From a checkpoint of a small mixture-of-experts model trained on Wikipedia: 352 SwiGLU neurons an expert.
Below are experts of layer 3 (counted from 0) of a mixture-of-experts language model. Rows are named router (the router's row for the expert), gate (a neuron's input weights, with its number), up (a neuron's input weights, with its number) and show model dimensions 0-255. Each number is 500 + 25 x the weight over its row's rms, rounded and kept within 0 to 999. Numbers have three digits each.
Before each expert's rows: "mostly gets" lists some tokens that are sent to it at least half of the time. This comes from a sample of Wikipedia text that the model never trained on.

# expert 3
mostly gets: " (", ".\n\n", " \"", "==\n", "==", "/"
router:543501502510494488497483517506496471515507471480514498476509530452460480531485524482559470483516465516506523480498506496502478461529560558472478450461526517532480540485492513534492474516476488525544509459498512472476515522505502477463484522478515497513533505463559496476488461516541511479543546496473519499534513512474482523511478511498505534497484529499531484490497456513496494486525517503550506489463491490505495496549552478521556485496525502515485478560485482527480491476477480470517529512441482505492493503467496449511456470472482506493483522520450456494509504522491491519495447519514517482534494534475529505504481487469501518443535529517496483483466492443504529480488511496523473471506500503482487482528517504492478539488502472463502490492529456515462486509452505
gate9:537496448490514469511516517501524485457511516489470536483467473514519493485536482524490460497556532496506507532499544503559505430495506489531504505493496475526496512492513452502477461519470505427513498505512476540522508521473516537473510502523516492516443506507496511483513527532464533535506489513523512529512476474486499526493465475507536512488510499491487521525512531501491466500526485500473489465496488485500449481463487482486465466547492488466427492520544516494496487510473482525502482460514473487472474490549548513492479506496491473536527494492494466506519511502515496473511480509491519526500496527544483469511478497481506478474482492478519485476506490497463502485503494455472488484499560457500506486523496516453470506528469543514509515518481441476450468500425462
up9:511477527467476453507451522487463503510540530510513492493486509506516524504470485446499535510501502448473535493494480537451527469518540487519485496524474512496493482533500509467470469506495477504515499512535486502474494522518511488484500482520467506543485473510491516488471533511544530521511476529470499549524558534530496489489506503518464508508499523481530477466514469509448517501509522482486521472511468503479549538492530498499490518513509479520548490492504475551515532484548485531478484501539534473517523506506499540546521475505459506510490502504502470511515521502500527500413447487498493502467513503517504483513557415499502450508537496507526495477513456531537487500501492507521531494488493471503478518475436500505519531469528488499506523537496531525515495483542507
gate10:497465490532490512465526522543492478486499501516472459504473497497519445501483529440504508497498523477516527474510482515476508522529476476471475508466555548484425484516540489511518478501428508507527496481532492469458475506489517512489524558491457523477528496493514509465484512489513495513461523536520472491493490500508531536523457502505534509475503523522499499511525482489525499471500543484509468453524506476511510531480483489497526506499505472515524516512449475479542478472469505459495481536468510504518476488505508500514491502531468454488529520464492517496497447519447518469487483506524460479551469464501493482521528518553471547489468484565472523511495494490515512509459503457505508480527484484536457498525488516502494488485465536490491524511524462479490529514498527
up10:469492544478471468500486489482532539490486507484516540486531499496496480476507547459517478489494500510472489535494507490499524464498545508473492516476516522481509475530538483485501488474481443522491520510471506532527485527496485505497443505496538519511521489499494488459511558503502531499533485432479546536513510506497426497467498466491508497500497493461496515537515506549487477489496464491510559494508484518466470478525494495508520509497475496494463488490489492472521542518531489529487521554543507499504506528536517470542469488461474515504478503493477511508499507458480436521485473468463435517516504502479533510475473486478493494513525526476515473514439531477466495486522531522464483525525492477509500502483552483523491533517485533546459510480520454523472492486509458
gate11:494508542508524535445479435502534492493517510457445527527507498455504482526512484550501520487539488510520506534484487548508522486502520478502486482499482488517531482496528548492473487509490486503513494492515492482489497520535503452527533486502478499502505517462519525536497486476501478519479529491504487537507476502531524513511508528493486534473515512499530498541461484485452483481506540483531485532495506526485543518487524458520493512437517538492473473519526457535491503548516523504550521472506490496564513472489539469497523541502537528480496461543522490473503476519514493504538527501497458524568491505461506506503476517504487481527483527506475474507510538523530521535492498449505467499518516500492485455483478482513498521563480466521508453482503509513538480510437509
up11:506486477528513505483585480523497479509488458526522490528527474476498529518484476483536523494451460535455486537538489511516490501489505545480523470492499537524494525508497489498513521505514531498496498569519495514505510514492514523480480523518512486509511461537508515521485482527462518445507523491473525475506536479520548441516472467495473464463536484575515538493468507433469493532491489510491516531506513431487476497471491529526497497481467511475542489492494555478482490479497496487483536512471499525537477479504490496511525509523524468490557523464468474525513528495468510510497474493458475461501483507511499515532440547495493501477496449475502512531469541462501460524495520482487502523484494500511486483491513500479480479502497499515488513495532482477507497473534483
gate12:504460458518491499487512509475518470480545514467475497503440475497480529533472498535497459470503456501518495467512518490457524443550536534488521524496528480464499502464490493484490471482507524513510526502503468520438480472500463497456525504510454521489517520521531513502499481521489536487482538503505461488515480507505492478486510505468517490505508515498467465502468509503509529508502480507519515480505441470482485520453502461445508536480492502507527512492516555492501515518521516509511486518460492478510498511485438463469514473489501506458521531498456502491495499507500516487491461527462482482476486508507464484488502492525509449477481530459569523506515484488519500486487516501481542474542476467432485466483501509461494526536480542500538522520472462489481430511496491
up12:459527539494512467481541515533490478491446465489514471461520473514529461505496510480514527501515520542507485504508501453527488541468529515504462477503471508465520535485556529473502532542505464467543477486504495520507499470474549476535521519536520463463473505504547504507482493463472507496527494560544502469512497462480500514502514478511539540489501496515498491501499481518525493485536589465460480515486567523461517484488504513569522494527473538525518475522505492480512498522485475503483507515534519488483537491509443505483540519515484491502486461463518504497483499512469497470490493455524540520500529495491518506496521533478529503523519494541484489532501471502506461511503456489519484479495467485495511531471499492480509522485530471469516504461497507509498515536505479
gate13:522508483488488522529498520464565477522505519518508489521505527502490512544480480490512524492450512512487509488466510497485534476506560488471542483499488485503526494459481522560466480490499525556493497482545485455476505497454496496503501454505516518510515536521511539508494473515475478507509479527490489450473470533489452540500516477481513505524450480473494439552446500523553515511511488518509513489494496525482570492517520458488513466494517559501527518509515453506497507530543510506525485525515526494518516450493478505486502506520501496467512437484508505522503461548502496535496467522493509489502510535500490472493485491481486515486484472527536478535583501511510457508511507525545529507556484475479507487497515502519512484501476504490508478508494477514541479545503497
up13:509523495496481498510482498541470524478519563491506505508500457502490505486482499479488512560520484495506491497487563511564468477539499469553493552476498476472504563530480469479481526487500521523501472449485489536496493466509509519436491487509562513478486452492471495494514484502462502533531530508484480477551500463442517483473540498524493562559485531527536528525553493496513448500495514480512514492473527527535532508499500513462496502523467524499493497525536462541490484510501524508508486477493505507534487489485487485512504538499500479513534498530488490508528498538491531465557487468479455510500504520488448499519498484532480493485485492486503497516539498481442518481512506489503491487508511510506463471533492512516492521540470480482539497520485473471513497507477524
gate14:476523476478460458514504477511538494512530527499483510567514536514524486464473518501499478468456493471493495471485479492475533497495546521476494518484548552488513439471525509499516481512532487509517549490511526511482538488494461479486567501488537484466431520444516438528498469499495517532500492517456486490520507484494509480503434484486500520524522497499499508510521453477482493492499526451487481458481502504464484521508506499506467510489492512484530518527473514561515486488510504474524522501492509461508491531506463480501564524510513517479474478469538480501479499451497503507445541524463500480443515498497493525520492504487490521520511494492508475504508481553533510472529479512524499514495527495492527487520538486476491519476467549460499488487501523491497509520472457
up14:481502468469540482518493494473512507465506470541524511523508492494435507487478522457509465506508486472462508507496489547472523518507511474474516490520524480474503524507477472515513523510519529500521494511539470468489480481449495500462516509534508473490452493498514454505483492529465504505492480524530473496498449489524497533490515509476492520502545500471485545532476522509522555486516525450479523566555484546483441529473521511493500526501473515512494527467473494489520497492463503503507470497527501471520516522493525526515526500513510504483496549487501473489491470486431459491506480512491492522470489487557538505509525455515461546550506518518441507447504520471518511504495500500493507486507484463562504523521475437540490529512502518487509500535470513522480511494495470
gate15:505508490495459540482463502493522525511496511483444452484492510470507463533516484498518520512518479494537506522529519475530475512437492515493503475484458504506507513538477469483522493501491447532532496502488511507469524489465517489476535521507533502480525487482496465480523549477514518494533496470519482495549503473479497470473525514468510485462439478502517509477506518505488516485482473505524542513505476518473494513511479526547536492431497489510512480500477459476490523507511526496533458498499533526511519507519456495449510484507503518463484517479476451493422493522525473495522505490470491528501469463484540501556470504503526504540525453548521526536462549515535517498536530536501492458493537512479524464528502522513517500495506509538503488455511549506511507483474506
up15:471541520484515503518468489503495504513544487473494510509474510491491462508510558505520513487508497496503503499499488530505498479536531531514565506507477515506468466531491514510480520547521541462501475486492503467535535469461539519538500509462468506479470478496482508533463510526524467477482508448493484516450513538483492495463509485501499504496489479529491473518497481532481516537494453507521489498520489496499457541512483503467418476573498485501464501547494543533498557480505530474500489467484496487505496471500476507504537466502496524529482508519483476489479516491460500480458500504473467521492510510513490478491535494498486482504518527546529554496501489499521509484479580427512440496490498467476521541490518518516448507498516500498503533515493507459500493481535525
gate16:493479500532525533493486531448516458511490510516497476493504516517500537513495526520484473478497482532501518471530462452513477515475487441481488534464494458518500510518500494519502456529494466535517488474478511501515531483429523494447474491464452498548492490459501560478539525514507501521520493497485529534484476510488454486498477500502482489505506500454501535498457497485432497480493497510545456443504469466502469515465528499483472479492528492465533467516513501536544515532483491547483488485464486476495527465502541436497477506489485543485464521478542496481506491500518475503519460503504509514512507493507516496504508468486514510521526475495467511465454531505508518500482489528515458483503521507536511528494512511523510486535494493521498428486493536535467476498535494
up16:516534473529516475512483493503515495493541509483502502522465496469506520528477505499493539489480459542424508521512505464448537504529462478495460522536447513498532495502515491506491506526503503506484466515458481462507549525529491495479528498472503462457530451528507512497495515514555483507519482465501530534523523519469479531479516473502496498495546541465488481499497460480498479504486495504549501551545514481521496494498499527494517503486505477541502464497487490489461465482542507510470474485542495482502494512434465487534505515486516496522462520527501467525527530528509474517502494499517488458503538496455495525490465507462478469486530536489529479519458550497487453494486479509483501479514493446492483491430486470495468535497485478515509484487513526509461462478483473

# expert 4
mostly gets: " New", " American", " United", " al", " j", " English"
router:489485486466489498476498499432519468513485503509521474497509487499483510495470462475492496500483525421499495552499504489475511457479488449500471465520489484499498509501530513498494547499489523521487488528529482492529488464509495486528480496511506477491486519534456513497483530511460517433492484508485499496486507492538519520447525497525476436467459479514500478534505564526474494521531505496509530486533518502523513466528543498532510481496473527515507504467537468444498476487515516507518514517486457555480535480498491509500525514510460490500494493480524518517481482448505513535498504459488521516512519509521464465527517487507486480461428510492517532521493446515496514538488540470500517520519489542488494501483438519468502472532516440530543516521495505483505513453527508
gate1:493525493486457520480476501533544533496503513499511501515532469475510548530496438496511518469472490506522454474493483484460480464508540496500447501500486459495523486501490542508532499508521480491477520514476476494523508460550482505501487495486515484503470467555485497527423530492493522466516490552507535491468491528510507483537453499537545488536509480495506493504487500540491457531531503529475498451513513476538468564486535517493484518464492487491496505513529488472542517499530516506528530548518508482555504497544467539485485505516525499465475522529515515493441496484485455503464513491533512480495475525516501465484508498531481497518505485528529483458529470468523520519483512507492501552495537458489466497497501523492490511517501490443477501519472546517490483511510478
up1:466456490445497499462468496509555513508511479494481472502476521497496513541457490522510500520448482500514511476483518481492493514509533459508482478525493493500491498484538507492508514556526489503480459513504531495532510488539492472460520496518524494508535528581529476500482506479455523518517532506532527475508496474539492469519468506504529517464497516511515517525494481458485528490502485473476459516503489480509471500479481471525494528511535517489565478507486496466561474491456531440476527495474503492539458441488507503509458485479519523495526499532527492523507525518505490481466481460543503462499562537549447492511464484462488500515523452515546473493508495486466500540506487519535503490496516502485469500512491463504495516470479482484456519526494513509504471496511528
gate2:477483499485456457453555489525503475496490542469478473496503529492477509512489511531472471486501559516519517507467481533516552569480503459500443508481518494516480521443523468517520537511489517470496488473511412499490471442508519457496500479514521484512524493509512482499511501492493540529513513478465489521529494488497531457536495552521515473490473543501484533474495494486489517486510457490512532463538445462517485515479538492484470497480458514467509511459496459499541465502490509508500514498451502480526486483489507496487517528494458508466481498539490476507496505470507520515479483497545511527536465497488483555488517490506506506514454491470504461519475525481492509538485515449480491502496480522497487476483504519516483492495542504485507522520537538512520448481492502
up2:483443488492541475455464543458476536533489529494496497505493529505487527484501561489541487499439483491486522475496516488511517532512521492516527552474489500519496501485475497468490475488484502482535483497441479497545477474514507528497502542479484501449476480494456504534485473500515509525549513529536510530512484476535511500476487526556465489575471501510515486521508494510539497465492543481462499540496513498480499507527529502515515546512494530443527492480493502485486513499483510525485471479492494497513508448484483506490486597498515537521469489543496517504493520513490508507512515508475519542468501505465474570494541510487506487518497530516508512494490478505503480503497465504487539469510511472493477511518501543527476497522543534484527494486494481475524509538456530
gate3:490529539496498513519534487507492452519510514497533516455513473472459515481511499500489484477501482483496527528440514499486548544504510460446499461475494516526495492505507542540528531503505507467536507503489425508490502509580471522527514502491491457505493496525471497457453524488485536510493512522468522485517555515448529511528520539517511458492548468522502501500467535468470532487512470470519516497484500516496525450506536498506488473466466517515503480497470470483477447511518539538497562505484483510461512469542533494468487522497467498510500464470478542508517525495495480531498509482477501474532500503523496493470518509504489503471520482482493495505469487546481526516480509464505530492507501543505507548453487511478486493523486516484507483470500451537502512497524467
up3:501489500502457542513553508497511512534559534517512528500516501482498457495493522499469539528530534497503481517490529502545519502478498553503493493458498506467484533521503484507505497464534466474529524497530470540482509548536465483525517479463529543524479540538511486521498470506473501524487481494476534506476514478512495499509467504511491471526549496529463510476489489510500529502523527495509497535479505513516480493462481486450521510496474519512475496510524535473490520487554494504514552486486512520527518495532557500509488514527438498490486557475476489507512504539556440508506505468488496484522444533486533484485499500507509555504511503502508532547509524478478504542482527509497513536521480534510533474490476472513490445512521557492513495513489468496475502504544552
gate4:528514497489489531474487469498496517505500529525466462499481488517488501471499517528472464469468502522582501519495494486517498497481556462493515521492476491525463543520485488505490491499488485434516511507511467528514497527498493463494508498491535506469525524470491462461449474465484516494471528524504524448448486462469517550537498489565533510468503516485464485501471529549531475484489501519434480531487512522470506481472538514537473489481458536506508479555504547516493484509479479514532506536505463527483497492503476504527507494446534479505479554489511496501490467512499514520490466461469514471500494504464492512478504508545515469488500508507519498470522487493501470513569488529490515530502494505528474494511522480506467533513489437503499478488444505501492490501508486
up4:528527549526478495509530512508518540498531511500534491525480544489484469466471517514488470526500432527512488511430491529470514512470481537475503477547489492471517545485522535491454514518487525504555533503548504501498475542492516514472529501500486524516528471486493520516509482506538487502493527514530497520549508547494543511509512478548519500505490490498505532494508500472522515536501498489527493467503465518507468478462506512474533511464458500461539496541470467501501505504491515487474531483481461511438514511525519529507505492454468493502480512491501454500478492473462501485473478511517487520515449496525511490513544467471507519552528525527448550489478539498532504502456523474482484523504523454506486522511500529521536459502528491504528481465467497499506519466526520
gate5:517510493471484464452526488462474469525478528502475586495528474525490495542469486457487469485478529520480474532488516501486517497475492496506483511503498470495513496504508535503521502524452512514501515490505461417460534482492519519493489461499465475466510510505483510528481489514495492474517476459518484491484495471558516480491470509494521492462455506535491487472521474505522496487503516544520516525514493497517512550499504550512483478537460482497486527492481524509504479507517484513518538449499506527514474482474536516505500456500492457511497461506515488553502455525519470490457536496442473531524510510523477477436498516520491507503476530513480498500451479504439500501525473451496522434491480502528494492530535514483536485527527493511510520492511492506458503477502546
up5:483507549509490499494486519481488519467504488514483460498538511485532515495478428484507523509446462492528501489468519450503478492459526492535518475514478497496522516513519512528470532537516538474531496513516445501489487498541494477470494474480478485467478451497493502497508496512484509499481458521479452449494520496498515534459504473476492500510499494512474481489474506481504535500487505502506535514497514489565503517540513430474474466529509508503505552490469466528463463500460500476517497530467475465535492495539510464510464463523503510494504502529464491529464455532486501496463502525523532551470480545529474479495496504466464466512502471502473556517524505483532534536497538506509501488531496530472518524520468522468516501545480510518497462500506530491482478509551503
gate6:490518486477482484461526511496500466525498470473559477501530500496495514491488466512514539508546453475500506529497508486464517475466521478493507513511526490470526490498505530502511550440544476478476480521510542497490475537508504524477509499521472490496498507522495520529502492511480508517537466513477473477494509481533467478498478491540530470452515502463543525496505513510492474518519512519513456446525485491495534493500502505584535488476527492518492464477511476504494538506471507483493533489507449467497499546478504523512478487461531484555534467480455517463547515487535497457503494466477557524501508473490514458538481467491507477498481461512469511479454504553501472510499522502511520495507473555538514504474517468444534506486499471470510512485545477515507479506490481
up6:495486474492529473528442510575505542477522525469487530460487468502516505491536529476521556514512515538489526499511505528523479507488501515527531513531494506487518485451496506477510486457482540553475496487547509503535521525501544495531482497494502522469482496475471495498505481484545498484521481489532502535523490524520504501512461527498470506502525509508490497513526522490486528494490524479514501539479561491554466522431491497443471522509489483483536529458483549495531506516507465494481454494512494483469496503526513509507492477543506482490511501462453500490501511532490484487497467481511502493487503473447504494507525520469493508479542510495520474448546547433489487539490502533470511457507498478504535511470525479508461517471490518490490482530447533518523472518499520
gate7:518504473457537448488500507481485495505520539529498526534513512469459477487474470519486531482527532502492554504477495480463499478506505489487520499443508510527538506488493574515490502499515507506501502470463442485474473501499511497476511487495474451502475461514546481517500475499462506484484550479505504488543510452488487488516463493552487494497502471463469496436507514503563491512488500506511504494520525506497490460472493515486471491536500523472507473497475508474526490534482492500462497521466518452487523488457488495481513514512516541501474524466506490531483521478491493504493486447581508504495526451523489484506507452510497535521465522505520534498544507539521462544537514501457516485534452465528483501515503514519505485508500513520530534512477536502469518480445495
up7:501523490454535539488452521477548475484524550479501486489521454508490475490506514498497517497440483494528509483496528508538479525472491534480482502461493496460458465517527544451503503554534518503515493509474514490447522510508466534490525531504493510498501556514503519515529523462525453491495558508489541511491507481470501474498506524491531531528508457499460462459519526453527521541480495508494484512472524522458476498532486483472474510493536537506468504506462526529506481546498475459522539507481475461485505520497486516478504514485507483510510471515516485501496475487499552513473527477485520518470455546479457482438530505483517466481485512495504533518532474500515512469485494499483472473463498507474464526523478512469505487488463513533542498537477515518504479515500496
gate8:517533472516441558482479510478500541463505517462509491453504515495446453476458515524468521505471486512522487484484520515509497490460517512498479541528484516537471455471512519537462513537496494504518481466503524500485481505482479509550507470523532534528500416481502520513503519490507518501496453498498487508506464530505456474513498522501492532446507509508483478523496530501510461504470454530462502465544507481505476522511471548471484493530488519525484515476508489507457480508484506477501509517463501514531510539526496517498484472515498523446521509483515488483485505488527520488505457524487489505476508492462528515479473479505424509505529530488489540521469515520505490453495523481502521520491531464494528511486530470469531493471507536574517474492488474503534500499486453
up8:464513489483515478502457512486497535477529542499517448506597537496470479472499482465464507498515516488452478508473494478517489506509525468503486501492477504489515521505509478508528519461533507507491497482474519484518496502461468513458509495489503484499510527482552480485507490491474476496499545524483461496499517511488467494533498511510520462535458438488485499477505515446481510540506499547474451466527522541510462527553472494514487512455493538507490499423434474473493502475486496474528487493463497502564484493539493529497502520526468473500526508503520490538518494457506507463513510474489551491494494486456447518481473509518501493478524484508473514522510508521544497519504528461549496526513496509540500537516514502488498462538488483475500479490516469503476525512493496

# expert 2
mostly gets: " |", ";", ");", "|", "};", " /"
router:455538507504505514477487493508494509472497491493519529519526482474479509518487519529474492508514522521481455513477507489496490508487513454526482448501507469521488491517468484523476464507524509489504454484484507530527538500514533483516496502528467534512445506504471501528525505523512508486489467567523500515453486505472493469503489443511531497537497457457505486457520471513532504539465506512494498508503512492502467535559502506480461479519445481507466475525504528496482508512499546483499456511515546549511461527516498492466531501487458489519498475502545516493531515453521558517517534473539532529517483530472463516497470488501498481447521532507511545493512482497474490489499461490494505499549484490490530493507497527543547485516499501533483454498451557457506543476488505
gate10:497553438488547502523503501500416487512530501480553549523500488512498453516470498500478471473463514500496489441481522549551507480457521529530478510508509460513484526518537521511519503512446516511528526467496509501483491514538500504456526480486476480470525463518523509493488517534530502475523535508498514483492458481460507504523453527503537526472478512519514508496542500509534500537500573465470509518497453484471496486461500530478486506529514506517495466530523472456486515541490485551500520479507529507503477492472462500454504503486492480519516538478516504539499484515472509505533521489533480479481467506517540480529509509491494503531511532522491477506478516520531508510510512509504516484497525531529480474526495519478464529458487544485464509526511473472489472512494468
up10:465547495503465482488525484542525465511477517459517479510466520537541508507527513473480485508468491496484528470507489466525509481417490473538507480516463494497495510517534495513459490553519487511502484538508458491532459488536524495461506561501532534486456492500504466524538495461504521481535496517494520490496534521481516550506500507502493456495511517490499492480486513494490496495514494527442546487519513473531534511491510517475495495421506573490471511504499516479483537478527490495523482505518462480486515522548508507495466507522493458470495497541489515509495500433532444508483489491574476532520489484501498501513474520518523493503496522458507481485462505476466477470482475506495520495479479549512494520498501497519505508514459488534538520474456474511500502500517476
gate11:509520449505499457546518519497504523543472507502501502473498439510519504505569520458500539507513466520491504460501442492543511504554494477495489496475527507474503488492492491473529467480486557464492500504486518498540502497537441505505523539507455525514484510501511524498461492509456539522484495514535510534535561509499501489440491523511473481516537469500473499540486524498502534503465524502520502500458482530512510506507483495500513509520501493486501473526495512413509465511513480514472510492485480475509500519492519450507474525473472517515495505511537475530522484555476505464479549522533515529494525479536504489509458507523515521504470474499494505508485478542513458505489506523482546442516533485493470501545485525520500557501481512479532458502482486505495511483489516
up11:545507449500483519501522504488503518481498473455509491451527479463497485458480458556504461469464505518475560497513508506502500512517481494521478499542481477499495494500522500503428558510487471463443473490458485550481510515457495517492446476517486528515518467530479503511521522512482503509537488535537504517513490457488476476487474499498529495482492465511519449509511525502532429497508535476533515535530510476517512503475502539502511440491541558484484486450484510507519522494486465516479490478458509544502499512511534509477473516535491485521478475469480475497491488463517531523506487541473480503526497498496512500459501463500522508492538534514496521511491491484536490546514473501531513546521496462517514494481449474479511493501516508509533491508509501505467475501511445
gate12:466516513525543466516513527511493490505510503480496505527487506520521495518518505494508479480510497455510493482509507442573540479518499513528477506461528526479516510542489471509493513521518545464490501443451502517548480521547528496438498463477475471495520508518500493476523450496456531513494505493509473514448521495534529465510517503483501513463527498501505476481486503506522474521485490516445525537495489510480485478511549455511527495498471470467508479507479517459544537496512496492458508505522510516532482525525547454441497490492481495510494512513530498507542496525523495510505486520500510491485531563565505484483511459522501473526515488556501498498505527486483490507477477475492567495498496521508444468515538519479527540525535487508454490467497504511462491523500518
up12:492494458490484466498508479465506495488508474504516510504463500525514469503503506496538499512498523516494461465520466518494540498462499485533462464536548501512464497537547515510451470510458534537484476531542512500482473456495464479489440523469497498473493458522518517490503480506493494522533552483520494498498471495456482489505518471514445519529529526466520524476492546465526525500456484475521501437525501515493501500503490496492483486472477499487516503551567488477510529498495521506510434522523518501486534498518531531460435477514486520434474490499513515517451486522481506506534450503489533502538495522489531492508480492476500456504489511485464492526493492487507463495464521495485505563527485507498517486494461576481507498503498503479508501520497476513515472498490505
gate13:507503466524489530496520527490458471462502515506545518499546524548480442485505535502538469492467483509489468482503513501489488471502542531490455524504549504458483510506472470514480483488478510462483517475425500448496521518509524511505526463501499519492497505476488455470493492490506452479524542492553517499479506488530480508466501510516488516510486523529519532500510493536512514501521526517516437527530494506459519474504487510498495474477453499504492559510495470488478501475498454494522539465482524518532507507500518502508483496517495515532518468499507512480555550510524494478547472511480519457524495463514472548506508499534500466455433542517550507505484527478474472502528511506467488470494496517544533478475511477524481505520474482529464523492488516472472523540497518
up13:504506499520508521471528511522500476523508543439535545497493514505477495514526470504515468503493486521483491498486468503508526503432520499553495492486500525489466525475511487491485547514479528480512496524512552522440472546523499552478528516501502499517493513499485481507492512498455480492458490471512517506508494519499482493510511492544535502489532521458517536502529490542509522538496464483482488524536450527506489482481480500524536502564475474506492554546475531484474548527487497468434522495516561546517492531530450499499491513477497514516493523503485478538492507490487499458530507501496473513480505527493523491499473501482516477480472517513479493473466503478507445507517476505504536479463496486515490545497495499545523532540461540530482527546525474501484504559471483
gate14:473514500473535519505510468492535500533508538483494467516551498515531514530509557530547529531525539459488477508472492459494494543474474492507528543464521519519544396479462513482501485513484486499522522479491498512499546498487495484495469476471514538494515481492525506555518511496515504503521533480548505474492488483499507513474529517553524499486522464514511505520506471469507515501492571515493520463528518502518523464503537487535503504527486496536458486485522520499545510501525474528468496477483522496475487503484498496480467492470527518494496501485460495520516485479525483520522485515507505521493503493485482540475495535447556488484539475487514486490493520492464501486486469495529523513525544462502474544537456505482473539481558533479491483545466520473499487511512493
up14:498475494547478529504484512482513436532487481509501469494565503499479488531502482503431532494506529511489483494528513483519498524524560547502500483512505489531499490505493509537538473513517478546476529504475492508456507494444514517447520503513518501506527477490492534489563517453522492481457498552513512505507532479516475475523463497516537513527509572501453502491531484500497508515474493506463512533463533493509502510485511554513504499507487486450503538474509544443504499475467483505500516482537487510523491548529547524495482547525484524496526527494455494541493497496512527539466519444469488517511495507487528501510497496494511545527531513510476483506513543537511509466492496483516497502497460501531524507489537507455492494467499506517475512518498484520523483503485438
gate15:515511502530529523496508479495497489525515522537462555502505542476541480464495467537531492440501469474461492492500489497517490524501503509490515526475473541522515505504489486471521496481457469463546488480493518451504509523470509521515547537494520538501474506477492465492513528481497476465510516489533476506501505556504488475513474538504447492474509469485461473499512465551498502522501475496487488423536519452527490492506495519435438524464477477532548473460516476499512491512504461452473478480513499472521493490511496458478502481510500496510500477465541557518479469502513512448480499507440561525483506486499487506509506498487499506529533478486547536508496469486486477483497499478486520506500514510500549462501526504524509465510473501516474501470488513505515500523474523
up15:497495521501468487502539514441545514525484492528468544530456495504559519502498464498500511510495497493496520498484510543503465483489500517501512477520494546522518533496468449513484470492479475521511505479546509469480508501494514505491534507545504500498502540444501449501493479477522494502514518493525498508458521555499499506527477463494449522498515504449524475487524493505497507471466554459514497487500527477535482492509472472531507444494494493527516489491488460466502520507492475477472495555510475497512471474470483532529525486524478496491499498490522519512484530509504523439501479464518533500495493494496539492537476442542453505506471534514508465490451487508487486533527504487513502542504515495505560530486445484492489447463539494511443470530509521529495505510449514
gate16:470497506479485514483500477487488516507532523461511507503484500471489517498490508537482464515481488513525486501531479489523498430488487514493541459469507528490517493518510541472504506517526495492494500451476520523481490496507523510470462499480507471536479520477564497490472513461483414509524490486540463508492483445524515444529483562492467492484510495487491469558513530500542469465463531511507518476544465502476503520434494490460450493518478490544528472490493481480475482496489467494506495494511499497491490526510499508504472526557493515502464515502601483490511478505554475514496514485490517506527486501486455516512491511506544503494501523542472527504535492478507513491510487465510526485508433467487524492540523545526501472488518520486523496517479501511503529498500505
up16:495499495464525525476500513496503488473498511508488533515502504497508443502514516505500505495460529463503553496527515467477496528541499528460507477511506492488495543530505479455518510474479486470519503499521534496467490477469493489493491479455505482473451481531497491524481528507543506549497482501567489475517505471539462513498497554524471504495508518517479441503471529515525475472465516492521520471513532500456516532513498507474523452486496517490501466539494501476486537482515492475517498498467512514482449510494475502492496515496511483531480485480520454411482518498478495488452487477491598505470493519484495455482552539511518550503548476471501540511522506499505470503509528500463551500497536499446502501488490491493529487473483493449489491503490498516486513496500550
gate17:513504538488475535499488546493510474486518498505448483496479519539497514554468506446517519542508504513501520497505497478489471477530477511484495476487516478480498526518517474483509487485468487534473510525509527537518504517502556505492463488507486500468460469528471511529488483510549482545521506513507507476486506502521490472506450472509490471499512475551508526499499487464542520499514505520495473485487520508467437477462529512498492521500502500512534537481475472478487441481538495510493511513482471497492505496512545495508502562523539488476466520492520546491452525525451494527489497539477549562482420499444504519495505473512539477517515464459500526529527500521494504533506511500493507495499481518517456485450512519487551481501523467543484473495509562476494505493495497
up17:533499487488475486495490489529509501476503490535525503496519478510503524497424546473506505440483504517462495476488522494488532489546477467549534486538453493505508502459533523489472478497516491546487512452498502521522519455512505544507526461547459519484464510509493502506553492496501512527507431512536516498520470537500511490529464507504483481537515497475526490509481441479513542505555491514500485509451487505494542496510543492458521466526518499497461545514514520531475501502534483501527499526503507464497449509498501500527462519465482514457498503492520504499515498521508533531485523519504506506514534482491473464459486503521432486497488492484516487488476526516456476551499482471520477498485538540473535486469506501529507475492515535503475488512481477489447512487453514